Below are experts of layer 2 (counted from 0) of a mixture-of-experts language model. Rows are named router (the router's row for the expert), gate (a neuron's input weights, with its number), up (a neuron's input weights, with its number), down (a neuron's output weights, with its number) and show model dimensions 0-255. Each number is 128 + 24 x the weight over its row's rms, rounded and kept within 0 to 255. Numbers have three digits each.
After each expert's rows: a language model's description of what the expert responds to; "comes after" lists some tokens at least twice as common just before its tokens as in all text. This comes from a sample of Wikipedia text that the model never trained on. Tokens count by the router's weight.

# expert 46
router:104094103148151158167099111160154103090127151136164148130120109159120120161133133096111111116094117124156100144127137117127116150162159116107136102138122120136094128133114120169137178138138112148110129130140160109130119136152143154154150110120125104129139122111148110095114128134183082093130142135138166153121094162102121144123131111159060143174164193124115131175137135120122113133098106102093089177157168158121152114105131130096143094173126114129157145095117118175080065146120128107145128103105129145099123105096150110114105085095139149083105117141123118151169119145114158158132144149098147145133130126162144123116105128131160103100144147148103124164130129136104147135111131134049085096148148159113111140115146135100125085114152177112107103139122100123143108107115091
gate0:147150148121124122153133120066138122159137087099092137111105108087124068121152107112150076084117134149135115107166150142128166138143115116131162138124118136100137128124110093117149140148079141108063130102104169120192135118133091115139122113157131080101171083120115100088142114136138138156108118123126155116121160163129132107129095135114125144120124137110134144118115151167152130131133150105177088141136144128140094163145107102137115118142151117134160149136097161139133119186117137158133107134171126133102133134145154144111140101123095130193129106149144117101166130125169133090129111115098108107148075114146161122121098098142088100094136145097145127188116110136137144126144104102128108124133114064105157091098130149122140145123161092109113119187122143106171114112117131
up0:167128116128130071112116114167140118108168115134149114146168102147086118152120143106136092100139164127151117149118163110149086109104090097153121088090149115137099133125165164130115096116132116176105168134114147096103094141135134113130179152151134130155135144111065132106122134161124134147097143148146144128138128099125077153135132146151118118108113152116163122129162122141159139097141130093157137148157155126135140136136117105123104114149104084145123142133130106133188145133136151135155165176147135120138147121112158104153112119133089127157102136151171120131190097124092155141159121113136104097109115119116161111076109120145157131144143122110169103119122132124128047106101133166132133124101163156122076165152143136153091096137144111124095111154100167100085094135123124
down0:120129188135125119131086134162132151128137128126151082117137123138096137124095137103139134130179157143139114148172112124191141113123133107128152116111132070206084151128140115117137129121110097104110179114138145126131171125087103134106150090118100126119126131161147100167090123110097117197106171118146155150109153097096126163118150131098108131136135139109104147114128108141160105150147148147161092095094175115137113134117118168093119156124124090122119074129119118097156138091095084139156105174117155126132110134098138122109136170153138154143084144108122139113146087123116143176114126156160155142120114077150083115128119157132120143119104162099088111134119111136157137128135135150077139137140126107121093130129117079125142156112159124134112135104167158139132122119110139
gate1:121110105114164133098152109135159145130089123098155163115098129101132157114077119098145107158135130133119126129138152145067121128154099105142124135133090133138153114103120129119115139109101111132133138130143140131108096124142105106139134131184119088138091124068161123095147158155157138128134105132102138167104099110096089093131089133129129151137101142145143071140157105089169097099091082125096094157112141153110171126153134092121158135142162095139110145204129122109143129162187130117150047130101107125135121129116161136135106090119157109162126165137114154154171109115162155106147141140114122118156117153106136112140130122123126149125096120137158101118184144143132149142109161127132150149155099137088130117141132107097119118129182137124144183133128143080124132110139142
up1:093139112169088131145101135123113162152109102119163099162073144144136097170148144105120091100133127140115081140148076129123086135126108135126122162123145120128095133148159143109125147111072137126151146084117191104124122111161142142087086095135178100185146093130139086149105122129107151060146129156101152121115189138120130153129120134149113131140128110160137112121171122089151138126118097127147120148149161116125096094130140127159102126116117103122139118145095118146112128127164138135117136127148094147104140155173113128132168119088153149120121157126115179107127084113128129130119134165182106149136099116122095124089099105131123169144125123116141163154124153161107120100140151125155128138134136169178149145117080149159124072100111123126128130129124100168108107110128147
down1:139137155121152141129102158157129163113105122121123106115137094134128131112098103130103140152149117104155114104135123102097157115124146091117162140150148092131095148134147150163082155088111158138132097150147149135080086147136167170140120127158158133160087131121134133142113144192108143149183127144137119134141156125113131187152094116107177063123135116145114104167137157127109119119119133133088128139091100112148162145103145118160152141170129128071101144095114152118118176104140165155147134146132118147129155141107098126127135147164105113144142131139164184141155123110117139135125135100126136108178142100102095165121116135126144171163164129164132093150108098146113153142141103120132155111142193133134165118122121151148128104120132074157135140147134133153159131195120160
Description: Agent and role suffixes. Middle pieces of words like or in theorist and dormitories, -er and -ed endings, and role nouns like member, editor, historian, medalist.
comes after: ",", " a", ")", " and", "\"", " The"

# expert 45
router:100113128181141165152066152151115129128133153135171102179112113143141088101112148129137095107106137134151149130097147114129125118145131194134154127163110119114122124101117099107107131102162096140116150122120139138067128124126123124138139115125136173124111094156102095129143128094111120119097090117136145093140177147113122127123114149140129129144173138126137109151125153104080159151118131129109127158146149065167132111144171102105119133150124127097136124129123124156094125107134134127159134147090133124091102132139138098134097109154176127089151111135162125122150085103120114115088093115119176127146139105204134127142170117117115108168129134157151177116124112121074150133191119125120112047129149157178133116121142139140106153136132147133101144127114094095090128138108122
gate1:142112125124159131117147139109154176128111100114130143153095096134153102126129076125136104142140118114166112092115124138112137103134105139139142127215123133118159092110132118134120100158126174082124151191142161103152129112102106097114099161126114157153150145131115097133147176140096108124090127159131156114101146142092085120139120151083151101144189143117105143099132157142087124110162127145140145110137119109158183097145141112140160154137124144153132111107119160174136100080142119141128144104148118108128138164128099140146154132142160113127125121145130135146170128089142135176122133076109134074171101116139148096116139115109095124121096142139124111115154119156094114118119107077122149126141118079161144138123128143112121130112088113150125143166137206129095122132087155
up1:153074126146115128204067127124126121102149140141117124133120137118128138112109104177125129098123099137140152174134143110111135106173066148125141111157139130137172118131135163122115100113114132075145143059111098128124153111122147143092135121120139102159093105112134196134164143120146120087108083134089117112126123174168138108099104108110094087112149106109128156138168110137123177107139120118101128122118111134151063082129139138140138139131117129124085104111136129142161090106128130117145135133166105123159140124143133171095142132160105090111144136099128173158117135126157150117091176131145118122135144094135145112163099122116119095139152114126137097131042144124164169130113136128112141144095117138129128150132121143120101126127153142132104111124142095149102138148164168
down1:190124141106097122137164169134167074115116097186101099146106143131147121125163123142118115096106137114126120143113121127168151113090098118125122133135138152127119133110159137143164063128132115101068152141116101103105098124133161141129123157159123115154127126135104161109109151118135129120111125141158097109135118162141114119137067109102154140099128124112108101138125097107155121126120148129158140134134129118179063116140120110117153124141135146092125124094148112113116084113185114149157102143138113144152159118100124120132159120156151104115152120083095165156136101065132123091112160153126116197139091132115168093120132125110098146129104135125126087107132134150138136089137133118153175137159098149112144138154122112137203174146115112135160139155146110146116176103121115
gate2:140131140159113187108117132112149152124100097105124113153146091065121098135100129128105124159081122164131142106102137121096135100143118118115155104135113115133170120121114085089111129111168080144148134141080111119102152123101122122120113154133141115144145136165130153103129111129127123123077133136163095129129110153133071138129134137095118140124119143109123126109074119099117127162139146110133133095154121111142161107089122091115160124160125140113140146140114156141124170150137204124157107134089135126152154178130095119144109148139158101158152126171157161111183106108098122132091141154148126103108142117145178080147096090122143139100157167073088126125176109153088128165138128076119121111106110137127166092098118143102145117134138088126137129140125135112109083146130122
up2:137070124136132127186102178136167162106144145113113120128135106140138129170171086116168154156167098155159136113132180134158138152123097148111129162139122141141155118126149111128102152152143106089109143122126149146077135124098095121114148119156161145104099110092140168166123166168086135139108108115123140106160124102134094131131126140131124144106107126150133123128156150134127126100111090140155095115126113102116185125110187116117111180170116117167149133086103114136183103159106133122164173116138150106167138145134074127160113131137109139119124134120119132133126113110130101148108140116092126128123117100148152139066111121140105158100132163117116101141128136145141158120111125165117115140171156126125176130097109118159103149110189111185104118148129108113131133137086098
down2:098166116125110104117138119171121149137121165126138146142146143098172074150145148148083074126117116097130126143124126149113101141130091135124127123113084122137111127144146165152172149156132150123157113129134133129135088132117154157149145144185142098147143087081135107109138097129101149109094104115158111116182135154142143158136115110133169097091092122127134163111114157135131121193123133134121127103121124140098105144102106122131077122157148166139143124143112163132139142157114152167102077119150152113168209094109114122144129097127136172097140150119124074107147117178169151078158135134132109115145142115125100090108140118123141121136126139137144119104145144114168101104133107130107078142095096118123118089125144111127137132083126137098125100136083093131147100082119107
Description: Nouns after determiners. Common nouns right after a, the, this or all, such as opportunity, times, companies, officer, result, season.
comes after: " a", " the", " this", " that", " The", " his"

# expert 31
router:142160130109083136093158129128147160116144122081145064116137108109091168156079183159143135125105136144118130141172123096150144123123120151165127132112129131182126118141118156099140110134142139144113148112177143122139140095161118127150117111135118127118129133107092118129102163143089143135114162114133114112081167129135162108106114109093151108126127115136130126118159097109117072089076156140086128095100127117124154097153109149126060163120117145177113117127124105159117138142061108110123125157112149148138101124150120100124092163128128108145119128136093117163092123146142084159086096125133128155129107121078125121146100113112117132123119130127144126153147112122105115131141138138110137131064153074107126172144122160073094152156146140123080129131126145069112131109145128
gate2:141131128132105124088176120102150169134085129160162066140160146138149183134167107122153106166147144161135115117117095121099142124136117116128109106085101141136156124146105124069094105091147152107167158128100135098132123134139122124111133144090142112124155148116164118117153128127146104102090143143121143143123135102125124113132142109136106103112117133125137112125153123111194133163140103134118117127141120118107147129146153145173122129105138141134104159149131174119214158149144176090111167163177132148144110128152113106111141132120152079118138145121117148157148122139111068100135106106122157121089182100131124106164129097123093083138111133087139134136104154130127060076138133110113123096101112110096169171115135132130121101116133130110137123079126165110148115121134109
up2:106115096148108110102119131152146087140113093134114131110162150121157175125128140132111070140118169118145108097118127143174116174130134155127151105135131138146150140151110120111108073090160126112160135157123103153152159165129110135119144162110165108091190170118133153117134094137110102125119174113131142133152159091137141121117121125103118114105168118140105115108127103185169130101175077150141128116132144126106155125137161150127096134106078128126099141099100169134137150206088116044146162138168117128125130143129119138096126137134117103122154117134119130106134122154183129152110113123149142117138153118139130118132128093147139115093126148136128119142140111120147112123102131111115150130089142114047110118159119128139178093086136136156133114188102126122137151137103136
down2:123133119149111117147119123125200064117131165105101122155115126122073112164124102129148119126118135122150169113143158159159145102118185147123118158103148143114136160110117151154112155167124134153102137132131137159144135140141136160080130137101111132147095134107130121148118137140097131138121122149141092090136141145132141141110138125117105148132135066105096145120139113127134122091086123087142118148137130115173116149097151091163090173094125174151146105114152136114095127168147104152169118109094182121126141152122119101178131140138140145120123102138137112100132147113113122124142117122119157100106164133128105199091149144096143114104138126120136161168112107069130102118125132184145125131145107076113121122144103092120157159131139126091135087144102193114124141157067132
gate3:136115097131129112134112077132147200137120118101110123124145117103126127109117103144128173122156092159114147125163152112132141106145168146158158169123123113117172112106107132160147102115123161133093081203134109139127113180153133139149097122128150135106142145110125117117154158135158142184168161128111101060070101113150151156086139095152109143146168133124154110107119115142161097130131159131120141108113142162134135145112123149158121115120118139071140144122138158103112129167139119101139133092154085125142136098120118128116141113131107118126141143102136137123165099086150150122121126113135119079096068108116107100126130116116090077116120133116153105138174144095115114172117091098146147118128092136087153144107108103101118153136134128091102142114144164111136108184123107
up3:080099144160128119122101147174056071136139111159122116140133126151148149094131127107124142133116100099137136088124168179140103135116124112129166140152137110084104127145152121146147136171154143139130140092130123101130121095089091143104143148142124090136090164138090126118145138149204108114113061117125127116173137146134098157110134139134144124149119120143097102139164134133116137160090097103172128124135153153128137145075142161163151094142130133139151129150143115126124155108108082124106099104154123166131127127106162147110115166138112131125113144099121120111162132159140139132125163135074142142185191141128121098153149105126151145137131119136099119107161137102126095104133092141133173070162142160120086149136107121133106134092124135134131101130149114145160157168111124
down3:144116137153110134114109105118074131152140151153140135111171135118126159124176135093091146093132129154129128168115123150131147138148161100072097111140114116151081128142163056175139097122176155119147126120076129116124046111140106129122091116070155161117168109090142175128144114142147152119108129121112137153123141105136116107110126142135142144119131130114142132139155111149156148158103112185117122139125103139108118150156135098113143169123111105130102141156120151099137164149140132089091138141146117068153146144104169128142116119154129116130110134155156134090087170096094090096117119146106177140132126137143101161125138126122138122160168112123119169116080124098110133135151156089127104193142147146112127095169129124135109119118096142142150137134133150166137115128134112
Description: Early pieces of names. Bare spaces, second letters of capitalized words (Ar-m-strong, A-m-ong) and name or title starts after was, in or a table pipe.
comes after: "|", " was", " in", " the", " is", " In"

# expert 50
router:161101116185138144162091110139141104105116167157107167140131136132110144150128155135134116130095127117131142154171151115179129125159162169095116142097121136126166136131120111155086121098159098145134105119108165107142125131109149135144136148124123118122138152142096095103140105114141092088136123128115167108113116128124139125089102128130101088121169126096073115141115141141139121128121104173101068129157115150130135106118147114141138099125126132099128119114108125163125113133122159136112131172104111142120128113146171141131098106117162124106085089135154145120151121129082195129124134132105158155108148112111122136140129129140148142058099132141129149143118119124083095148100095167063177129119186133104109117139109139120126123122223118112127139065135122078153118127140098
gate1:114150144127173068145181121125132127132115096145123119096150168116130176136145124125115103151130135111183150156114175130118095166133166177127149130087145138131136122130114067141123117110169118119125090122162152151105139113130151106121093085085130144121118091111125143149158167114124132154114143174147101149171115094134128125133159134110118100132155119116162119136164109107135133152116114080101104117133111113120109116131160118135141181082143110093103141145139113125141092157159174137145118132112126145137136134108082103123112122153137137152117160167157169102151114153190155102128085121084123095125136157109119112148091143110150160105114162141173117119096148125141122078100095135118131154121085136119080120127121119089089124144154112138173143143106096112118156152142155
up1:122150121125139160118143106117112114103147125128084173162058096135144125108109150122166116132120150113132117122132136157117151126143141202079110133140073116171157108161130119140117166109118138159163116097127102099137127136157136118095130136098098117114155142147144114114083150100130105115140150151108118101140136091112132114133108140124113133129159115093159138123124139110153174125108104131059114132171128132144104106129151106082125153121099144097142139137128132153156102170135115136130126128098082112182160195139148132130103122150135111116132098161111151158136151082141135094150140132126115113073132137134136141144139102133095140127129137112100111119123102107119112168093177167117091146105104132161131123078151151111147148126170142083125161100127103139190174140109090
down1:107117100147107126101158127119123108149115140192117122146141131121131165131167090151149139084104086111150129147134095082120145172138133153054103120136123147140122105128130167135139125106125122141054134121092171135103087127111149111147129159137146102143157117132131131118153130086151125101144150192151144069149196088155112152141103122153163139136122103149121127122138062119147167143141102136095140156128124121104120098147141102139130146148129116186082158145114137134138080102177108160134089127127143139127114096119173098168138141115112133128117114167152123141122111124137125142109127091100113107082121144151096109123103108136124190106131164115150161129137125125148122146083142136162133134156104127105165111141125109154146126140112131113148109151177140139151143134140123
gate2:057108178152133132141148144144123117136164149163135116129150131084157139120128102138154109119149144127135138095145145151109165101158124129146152083141082125150143104166169108081082129138101097152174100117150129122099138079121153125118130095123147182122081121128102127127097144125129134119138176124094125102093111138150144095135128094093131129101151117138112141160108147185133128104161117136138171120101123146142139131112144139144136112141122099137106133101104136132115106153167111117137110105109134128099164143119146065109137116157119144157148096171137130153106121148137140114164108115156110099156143157097097111121110094154128113124114152121155160132092093166121098120107136105142165077091125141121108117096132169088162115120148092142075171131089178153118126097103118
up2:148135126090166129085126091154108130105121138142103123156125061135105090110117157104129080107141122094129097185117118115130143141152146151100136125147132139148111133185061108171112172116130128122074122130128127104112095168140154129108116141117127071129122127109133123185188109134130076127087127129182110114161160108144132147128104168141140102143117117102163122123185131125115139128140143121142133147175124111140109130138093111149120125104160128076157137110105129143164138132112145129121104133135092095129138142131145119129174117090117149114140109106124128111142117150127151108127115111125118159143130157154110186084151137099137106138147111121115098172144093140113140152143068137159091152103122128141138150085140101134105146141157107122109084114116141065149166131136119
down2:127186119149182129116150120134155154123091121173109108155143139161073134134134086131118144111144130127110111174109117161134107095134118106106188090116136119153124111131109118130150187119114132104131132126128137135118154140111167119137068150086105121133111099143139137129137095115116111139105142113138084132131123182112159086126174148049157096112141107121170139151152123127100136143139132146142101093134078113153152136146081134139147136136131122133128082154117139115159098151140143140155108145120135140128103154115137142132089153144134119151138116099129109113119130139138150163118156122097130089121115111156161139155145065125158171126154169145140100135103108099145115148124094154126155116121146184084086159114115143117142141082152142175147132126172181131144126160145108
Description: Line-start heading marks. Tokens at the start of a line or sentence, such as ==== or == opening headings, In, According, Died, and first table pipes.
comes after: "\n", ".", ",", " (", "-", " \""

# expert 42
router:136097110170171134152060106169117153120115128113156127132141122106138182135129169112142072114071163137122099169125101081147143109135162104110125125090113097086115127160084116137131146122124175172130127127155117155113117134156134113138111100108111073118120161136130117187135109138152121116146132153153161119103144124115165118079117135146111136103147099112104121153126101104105140118115105140112074144154145151098160105125170126134115111137124128114084134126135128133143143152127146127107127115113128117146107111101179114157027089130109122133126127146167154141134143151124097115105125120143129111120112124175131140122128131115146137128118141140129157124111103147099157146181174128090132093109142129136137136158110086125131127113170136143098131083101116056146154127130103
gate1:127147144155126151064115126124095131128098181151104116109124110071123145116103129120105116102151178158126124139127122128107133145159136143178081061115119115135105132131111127136149138159111115160121126137136102138081117128119090122106171136146101146122131119105137147127097144128106093127111156120127121087090144109133126111093166095090069144156144128154140140150148118098159102140180087162089112127095116122090158111201108149131103127111145077116110118089118082115133116140158141120106143133139141158104129107098148168123087133115120140177104143122119123142134106139170133094161115119140132115128115117137103103113143145135155102135089189119103118121136132140101143104135172108137158158174151132114161119086152118119098132113109150107150097165098179147152115134143119
up1:089136099142181108118148110133108147118148101139111103106086132086109174142118095151098123112102190119111121130134119122155107158096110131136130125091124135117053127118112139164129111144142117117116105131152103168108096100106094113121130147142108119153146141117100136134128165152127115098148125106157142080113114099102136138109142148112098174165143113129128102185137088086153053145148090174122119133134155109118122137073119128163135149120167136127150108142133078112160142153125133132107152131124081136151154103095156131105091140110094107122123146101130158150135136112145145136102192122122140088096134132145094115106123067177089144138137153108108103179143150142127131069115147130141134109106143125149117125123101109124128095085111126108129101141120113133154101119099131
down1:136141083150136129142136115128119140120122122130125106125119104116121120132153141059136129125079104129143117173155094136088118152126129133173127088122135121161091139108097110153154136161152122136108090140097120107121124159155113162153106117125151129136099102146139062142134151159142143121134101097119118124133097120115102113138109127116139110088172165166117153088090127145090136082137130083133097148150088065119100125115136157111187146099096156113137137190142099138155166101140156130147142111121114135095175113145124097143132134127131091094118094133172116131102166133148133115101110105107074150151118115106128094126156144134096091112132121128114154139144125171139169131111185123164137121120104125115149154113146067140105121130131104121172115181143101144109138115115088
gate2:132175096143134104125126081094100125163147157102180132150160139134136097169104130126117121135144167096143093102132161113136150138131140123134154129130111141127109088128124101091150145151116134133152106113126127178129126121167133146100116152137147154098166147117100136119167128118159119085108086120179124135150100084119151129123101085111153117128150144098124130110094174090119097132144157126135152074126149127119138138151151132153095096122137114127128141156147111089155164156123164154112121133087118101107162114159121105160144110181103138113159140161145141107113142167112061154132102100125086151141130151134114151137102090113120166136150155156140114105102101067137119130155116107145091116161093123108140177162145137108115102142143157153121087078120158124127154117135169
up2:129130126148117148129149090153127139087100104118108121126105138119125202130168144134113131122167138169175149100135143157106110156090157128103120157118120126145113123157117140133097082135091163109131118105090113100182151116129153130130087159139146121171106146097138111079102134136125143147145135139137166128145085112148103161139127115135123095088109112121106152120123162100169127142157088124119095145106089131136152146108109106156135089150151115130104072108104176118122105139146168157075075145100099103122137154117151121150117122093185110114147155121118113133126131130106116086124105170145144091143093114118128137116141195091159103097118122131118157128101129152122104142096114131144120102080133134144140166179126119145138136154139128104138158102146092156175146130147139
down2:161101164120123165132163095158087109128115145115132099115102115116112125125143139158115123136080095131154101135122130157146081120151127175109138146079134159162136085103149116156149127113101174150148066178144179114133100111125123136127103104081140128119149155110115102126109116143169137169171144110145109096101105128087143145152134131137119097103121139118159156140145151166183109152116128115101122113179128131139135139125147149165129145096136124153134122141105123107140086138121105154109111157106083100140163150171116157123085143157116096087122139103172140110115116164106165139144105104116143092147176158112113112101122128121134140147116115146142135109136137123102133134105113127113125148104071094121111083091137170116089148105078140096112170155133122101101107101146141
Description: Table row first words. The first word of table rows or headings, such as Black, Total, Average, and articles a, the, e.g. two-thirds of a billion.
comes after: "-", "|", " on", " of", ",", ":"

# expert 47
router:134116129152145130149082123147154135120115144130130116120132132172099163110112167112129108150098135117118127116104137069170132143137104141122149128067101139114109138138134115158111152100177129146107072118156175098087089128135139149134146099109164137141138193146135054128125124115129079095155112119167164135169116149126135143099109127123112129107168135115115178123133111063135097165107104146140057142146132176143113114089180142112162131153125165147157148122128129148103104130140124159129110105123113114079124103126141121128135111102146133081155112137116158107158137085087097136142120139128163144126121119110140136150125118129149111128117160189131175127141128156108127158126125148101110118137125167134098119101123146092160091164170141115087120127127120137132132104108125
gate0:098094140126133115134151151158177149111107103116114152110149088098102108158137129102138126107157109141092101089102156087120139128136123113153129121159106157117144130148121134097119083155167140093116129133116164132124145155099122111081133146134079162162136147137144114147155165165100125105158148132128102130124093137095150109150136137115138129140077134115109124076118099120134171094129119108146141123107140122102129143116163133095146108114141110109130152105119160089111143152109105119149108122163137086149141106153105102131059151107172089155192152104066115136113148095168133096117158144133139129133133147079086131114092138119097143124143127114182103146097155115130109069118091094154171126139074122104113132126129131136124098128091147128120127102134109119099129116077127
up0:158139121127134121128084133113157078129118139119121122125118092140157102135164135127093144102133160146096115113174103114153121130158114198105159135146144144131146134131125158125138110112165099124149143117142078165090092155133098137156131147133097114083112132138135118101148137124119105152120116129135092203116103060119134137112102176096118122140171124151116121127105147128151070089087114177127092113148110092160108131158118112124123110115147119175098165119198149168158127141136118123169121112164127154125137129109162130099093093110087140116164142126122160114161173117121120143131094101117141115122117076153140134130088141141099129141157146105120140117138105125164137163113107130139137172148149091106133107164140156123116129138135096104135139133126109081144114132163163
down0:110119144142133154094123126110102092070118148163119135119146146134146117144120113136135124130139139095128144116104155153133127147098151123132126097151124102106144132094095129166103136156100095111119099153144104149125138118125129136085175141178133117111099139129084103125155110135146126117128139177133094143123135136162085133154121139126157123109178094077136117114206165144119113135163090113155111133130136148130145118128086140105154161132146159163155140169142114145128115163132128135147101112167126104121155135179109099166129132138199168131070114085135122098157133082122136112099158095091131098142120133132142180155151164120127157138077157103134122155152126145092142125148101129101156123163144128118127152090120159119203168112161119134144138120133128141120094153114140
gate1:121138134131134179138115097150121133104128136120132093181133131166097122132150087145112151115111117182091136121134155138147158129155084104113137129111120163125107107149136126109142149138108163154163135099055152154173108122154158106116115118126144119099125145138120129108168143128143101092113131091142155125149124079132158098141151107104114170121163145118109141134096114088168121148123150107084107121132124090143108131173121150105184151152092122147116124144126099135155142176169128161107143180124172157137148145101103080098123150154113141154099134117067123137113109087118137127120167170070127115146125139114109101132148126126129117099135156152153133092131137157129139115095135131134131104091083123119185151105100138122157101126110110122089161131155152137090153151106126
up1:111077108163172157126125140190146170128109112115124119152148155117111102160157093150185138141113110112126158104126053143131118156044136120102126132140147112130117126156125130112164112077121169099130111143152139125162089124087139109167197138141150101138114147124132120105150145167127101112158143154135102155127144099160113088122119153145137150111171114124116119134095110108129141091106126122110089105130174096103128154172110108121128147091128086133128152136126131140141124134159108160133161138161143146117147122138075131152163130113094141117146112137112118136161140103086160146152146143081121127147127149134058172145104106107102115175113111121150165121100115113124089113124134152143119132094108120123165150124133115138115132138129124150143102119155129169113120125148102
down1:097150128084148091109099140123133140090106141191053119152080167110113185111136088114113125135123129149133171132141128099167122154172169125146109095110120131118094139132148100105160168109130122088151153099106148105116113140132108148142119198135172153128127152126095132111157157133092157123101119152140111144119124141152098137115157131159135096139113127129150123150128138164121129130114148114144137132163118130142145139126179112127111134117091115117108095112150135123127128097127070126141153136146127126105115119153134144140096170101133101095140093135122126135110181106177131138166105059113133129130140113126154131104151136120100104122128110163106121110113146094112118121102119130097177121165172117150127075151087091153154119153157134178127121159136099109153160132123088
Description: Spaces in tables, word pieces. Empty spaces in table cells and after names, and middle syllables like ci in pronunciation and municipal, plus born and York.
comes after: " |", " was", ";", "ed", " had", " were"

# expert 57
router:110120147181144100147054125139147126097132151111181118130144151122107128169123208147115110124126112120154084162080102099134124149119101171139119140115105129128126147167107109162129142115155116106120054133131146118110127153137163155161120099114159115152106121129139121124097124118165113118131141109127190155168144134091154133102108136111108111142156128129128160138154122145122129120111116117133131119130143143134125115120119134129168084156144145114131137148114111148091097128127182138106117130076120154126095159094147139128087131108118127105093118174152156121140146134090117139123113148106152136094118111102127154138117145143164086138081139154139151144160095169155127134126138163083132112088149170188106129121101118114124141138199144108078128077138135107125129099138119
gate0:129105138159150111103134163140154159157126127147145122106115121087129122108144129139105088160204112154111114125136119132127122134113118139131150113125084120160096104169142120132134114141135086103141129088133129138110155119096112151107135133111123081100133106115129123125161115139134070149108141144125124123108148141157122153130084129108105135166134119144122156106133145183130110136129152135153136081136085154113116158085141105142116126129147113074102144141147157127073159139141131143159196203134097141136141178123139106161172109121120120118118142129115153114147133085140131115097170139056125155106158140137150096123131155122116102114111106137133142135105143143169094171128121079163108136111111139155122156190101109151096106180121104159135124098106117110138155120136182
up0:164114166140118119109108109133131124127110143094139111114131136138089181101101117149161129094118131081138123135137116102147130141150059155116092138108121111134180136163123132134168126124109158132094111169107117104112107092126152153113122085128101095124144108118099136129131095151180156166119100128132107154142152106081163124104128085148113182109139141142083140147114102102169172105122130100104100137151082119107145160106107134124140156135119149090109147130073134112167150142120141116098142106165134162126141138146138121085130076114125106165177084162108092092084130116153114134153116127163091111104108135105137121098115123116125107170203130089122113121103141143125120102095111136120094131110135140116105082130087128106134142113152119136109127135140085119132125100122103
down0:142137126088143128153144126128124143107096152164143136115073103122100131111137150119088163054119101173174140132132131109144114103136113132129140119096112138133133162113171129138111113072140146143137171108099124179107129126136110087086089129125124133094124113124161143109131135121117091136085089151118112126118114124144141127148113151113140172162127122140087140131157134106117137143104131124121141113108107124144110153187154115142140142090105135127107127162099165155150112154121103095132140136119115146098117111138143067148131154124143199084133089131126139142150150095122123149116138138096133140125114090182160143141128184125124089166169154193125086110096125132143139123127099120152134129128089146123109132171139124196106174121137129172140121129150151147141177160106131
gate1:160122160120146133117149110105117154131128143190112148148159121142160112161131146158091136130153126158087077119136100114103156117129120139149112132139113125130129134122118142149143149159117105089123116159121145126081119156145181167131140115167148127129134137154143087092126116170107060116125187132138077175154135161129121116126121154130136141127122117154127139099156154125154129101141154120141115137093110107104134140113129182167118122179142124151132118141149117125115124185139148113098105126133118140114140183119173143133098145120167095100102151150154073152082125141119075115141147127071122116135104106138081136108148153097128110103061135167103102140156130136130169142137143138131104105125118127130095130124088123116125148070186121140175153143134137121127145146117163
up1:131110101141119134158102109083132104124111174131159103111110147130107096142122134147113122154119147148154148125152150144156167094149131116122103143100078154138117155164094124079176068184128161105158129157136132099147105144134119137143162144126092121117130143140158120097112135122161120129146141133115134135122114149127194116149091094143090105198128127126127138085111108089123097106112150134131137125094160105176138118136126145118104108105099061144087136127174123108129105107137175158111126157118148143093127126093145115117184123123139119177106083115107133121138126154140154123119106143103110146150122105127138135100111097112126109104143161182103117149140096172095141081107101104136107100147176138092154137117102161140112110101123148129121137103125120124157177125116119
down1:171118108123097112138124096114132092162142105089122091119098105125153151143123125110133107127123140144123156133127133107157136152115140095141165136153122164115148156117104097141154054149104157122160161166118162146205113148134170135102112121086127108155111148097138098143150130087158143105134125135118134160134122080139129113110125111127084138110150100123114099133109138133101111135155177129071113091141085135106141122145130110138119095100151097125147104148177138130105120138100132137076115147087150084122121150141133138121126157141083125128114150112089157098066171126147132124145105109129139131121139158120130093124142118102151110119104159134085134130090157136089130159147128138141131131178122095176128141045138134132152098158141075154100103114118138131112111120119129
Description: Spaces and name-initial pieces. Bare spaces and first pieces of capitalized names or prefixes after commas, pipes or verbs, e.g. Hu-skinson, Sch-engen, un-drafted.
comes after: " |", ",", ";", " (", " on", " in"